From a checkpoint of a small mixture-of-experts model trained on Wikipedia: 2 picks a token, a variant of SOAP for the experts.
Below are experts of layer 11 (counted from 0) of a mixture-of-experts language model. Rows are named router (the router's row for the expert), down (a neuron's output weights, with its number) and show model dimensions 224-335. Each number is 128 + 24 x the weight over its row's rms, rounded and kept within 0 to 255. Numbers have three digits each.
After each expert's rows: "comes before" lists some tokens at least twice as common just after its tokens as in all text. This comes from a sample of Wikipedia text that the model never trained on. Tokens count by the router's weight.

# expert 2
router:126149102111125123171119091105153095109094147106171156115161140109160119121076128167102117135161117141133160113132116130094149138138131174131138111116118127104134122146170142140124105135110125148110101080092083103106159119074107138145099122124116131189104083134101137134167127120126105116096140149086120116145077125135136145167144119102
down0:152152112099142138120111117147101081155121111108112088120111084138146119154115127148152145115153118152164122158138119107141114142120129177164119124140140127117140124123111174115147140174091180136131184144163146113161143165120153112130165111169090142105156158115137102117106170120148128139105090131129148152186170091109147134130137134115
comes before: "20", "19", ",", "–", "18", ")\n"

# expert 11
router:159151103130117116142142126120160065137119109134153131139142112074120097161102142161116137150165137148151129163136098168150141105136145158140156128126118127096120113143154113133093132100091127130095131087147125130143138153089109150123136107120150114113132134142084126153132162147158126139129148147111165123185103145110158123161160128133
down0:152145122118108108107106114145117119171116126112113117121161107140145139118107068108145113134088112079142122119130101133165098117179161096131137115101113117128136101103170182084137142123119141123166115128125151159137157137120128080087163179144079074135151125117124083126151140135150134136140131061108120142132122124140106116117114149128
comes before: ".", " of", ",", "==", ".\n\n", " in"

# expert 14
router:126173123139102140139115117111155078131098099156175127134126128108150077114127150173137153129128135171137107083140165181137115139122148137089144108112134136136126090153143126120110100110113198149130085100130095112116116159111092085140135145123068131157110118116114124108125167145148132157083152124118138125154083110152145151158133146106
down0:099131054120083164153108164139126125103130141093099110118153147139149148139106155249161091146093155150156102153100137140119086170146144125147157108149105128088122121155137127167144113187093127115118129147106148124150086165125128152110135120111119123157139112087166143177164163167158138136128145112099133115142140152099141122117130115117
comes before: " ", " \"", " The", " No", " DF", " List"

# expert 18
router:119176112111143106136119111096134123104091097142136107196123163149099097151122164182120163136151140156162109149093113160088144167131128160097121095145136188085150084142104179126093103068076161134133135142120110149123173168128108150120132157153129085132103115146111095137108146139121147149105144137141192106135120126108138148105110106091
down0:155124103093114152127118097113117106132178143117145117098146160133126176175155125165141144134113098134119139161120112121111150133120134053154151139106133110150135091116135159135150115120118146092140146110151091125061096133140136121117079144121135153180116110137103182162148109089073108160178104104134113152133136142154126139089156140145
comes before: " the", " to", " a", "ing", " that", "ed"

# expert 5
router:149144089111146168082144106119130098119123123101159137171119123118105154120137114169147162113157097135123132109176105137128109143167131218181138115111147161123167100151124110164108088106104136114085137139100117132146173159134098119140132126153123105121094135125148140124130130150134141170094116125123170129121104138091120119126148125093
down0:129127095148113089126105104106072127116101168183126135118099122135112164124094099097156104137133140128123142138127172103163110122108110059170136103129109094181192125095107127161073111107149129101132109129098123149127141108116118155133099110155144140154135114133144127142101136113124160141130156123121160108148154145094134173089127165112
comes before: " the", " a", " an", " its", " his", " by"

# expert 9
router:132151141170104131166107078124125135102149149064142111128101143120109126163132133198112129108083132134154131146117106123142109138166126157111141140111157136088106132182124152123100120120105130160146095118087144162146129134123075097160124119141128114165133130104105117182127167113140118116115132139090162076137084142105117100131128113086
down0:105165151115134144108165101102133177124166097128071139126173154126133167128097133164105149082179145132107071124125117112124134148128104123146151106156165147117117097133140094155143103120131104134163101111109132150153123131126155126111099137131187138124110132121109119101141127153168138143149167158134135084119119137074171153148169139165
comes before: "0", "1", "2", "3", "6", "4"

# expert 6
router:154138093140093110152129094098139104123085084110144112131159125075092138120110170136092114130143126136173077134114108162086178140161148153121121100123140165094082085123096138120069109068128184169106124126111126104092187141119142120119093143164146111146123086093117090190115115139124149132135136164075143132141121126127138157146149124125
down0:096119195136143130083083096158135110081159150110110090100081131123168120149149125141091105143120095084121120137088126161163081117098130150071166147137117130102126139116167109151112176086134132134124106116137117157158138150130119146157103109132124134112116147115152137110105113097098081105115133127120074084132091113145156148133134105137
comes before: " the", " a", " and", " but", " which", " he"

# expert 16
router:142198093114082130128086094087151115137107099099151153144121082112131129138069147202143158097191127159108107137153106163106166126149107156142142112121135106110086097148130138089126122117144185110139129095139085093099102161086138102178104148114091120140101104128127100108129121161180128106117108125102140128120110141141134114142155145124
down0:132093105137081089163137105144156149125133133118140148126099107152154097089160094179148120180110077130156140148148124124135104148106161144103134121098124130127149122127136053110120180111112107109109175106114127113132134148108141121086118149163081112095120140137167148136158116143170118155155119072103130090120118099123103090170136120073
comes before: "-", "|", "==", " The", "===", "The"

# expert 19
router:142162087135133174132118087081133130127130139090160142115156152123140123114124155170113126105134139115171162116137113144137161151190124124136133122146101147141122128139111122174150092101103136135107102123141106132135112143131085129129135125119114092139106130102091119137086131121139110133125117117096161133122101149100144143109120134096
down0:094135140097123102127115143098074136128200163151122148176095148130112106109152110153147095123106129131160085138092115127140108094133133129106103143092116096114138145093140115118189126109195145088124160079134114157141107150150129131124142119121113106110128114112094118138114100098099113111137119107117145124150120107134131143082096144144
comes before: ":", " |", "\n", "==\n", " |\n", " by"

# expert 13
router:161181107118136094168132149110188119073106106123127141142132142085129115153105165207152139088119131141181128149135105167161137176133119137132130100101110142123135093174117121126140127110060140169112116121145107117104138167096134147135112120144102111132137129123138151121171173128101159137138159177143145115126108117110138128148104110139
down0:167094156162130075112114156186165150112111131106091130123138115163148164150144111125122144117119085148180093142107087158133110086150141093120128118162113139124161133158091151105132090117076145122109124136176110114135151173138121151090092120106112148092119118159133117095163128160121087143089086126133123124099140104112127126144110134120
comes before: " |", ".", ")", "-", "\n", ")\n"

# expert 8
router:120124117134082102146121118086121116116125130130129114127127101092142119127062143177128147113103101116155134144109126132150115114170124141093163123122133157098112113119128124122132137138113169159132115100100138131111160173122129154111118111106088068170119107126097144144122135164105113120168096146089149107144118132139127147153098100057
down0:169143159144165159118145118153125115119166137155170107136158142084166122149152127095143143124093110113143108083134127142115160128172136143159113124125169124177125166119146114101109109135097095123152136129170133066089114134175111104104171145090167138136124130146146157096124131126146124110110119126159116155130146069115129082117131135126
comes before: " |", "1", "2", "3", " |\n", "0"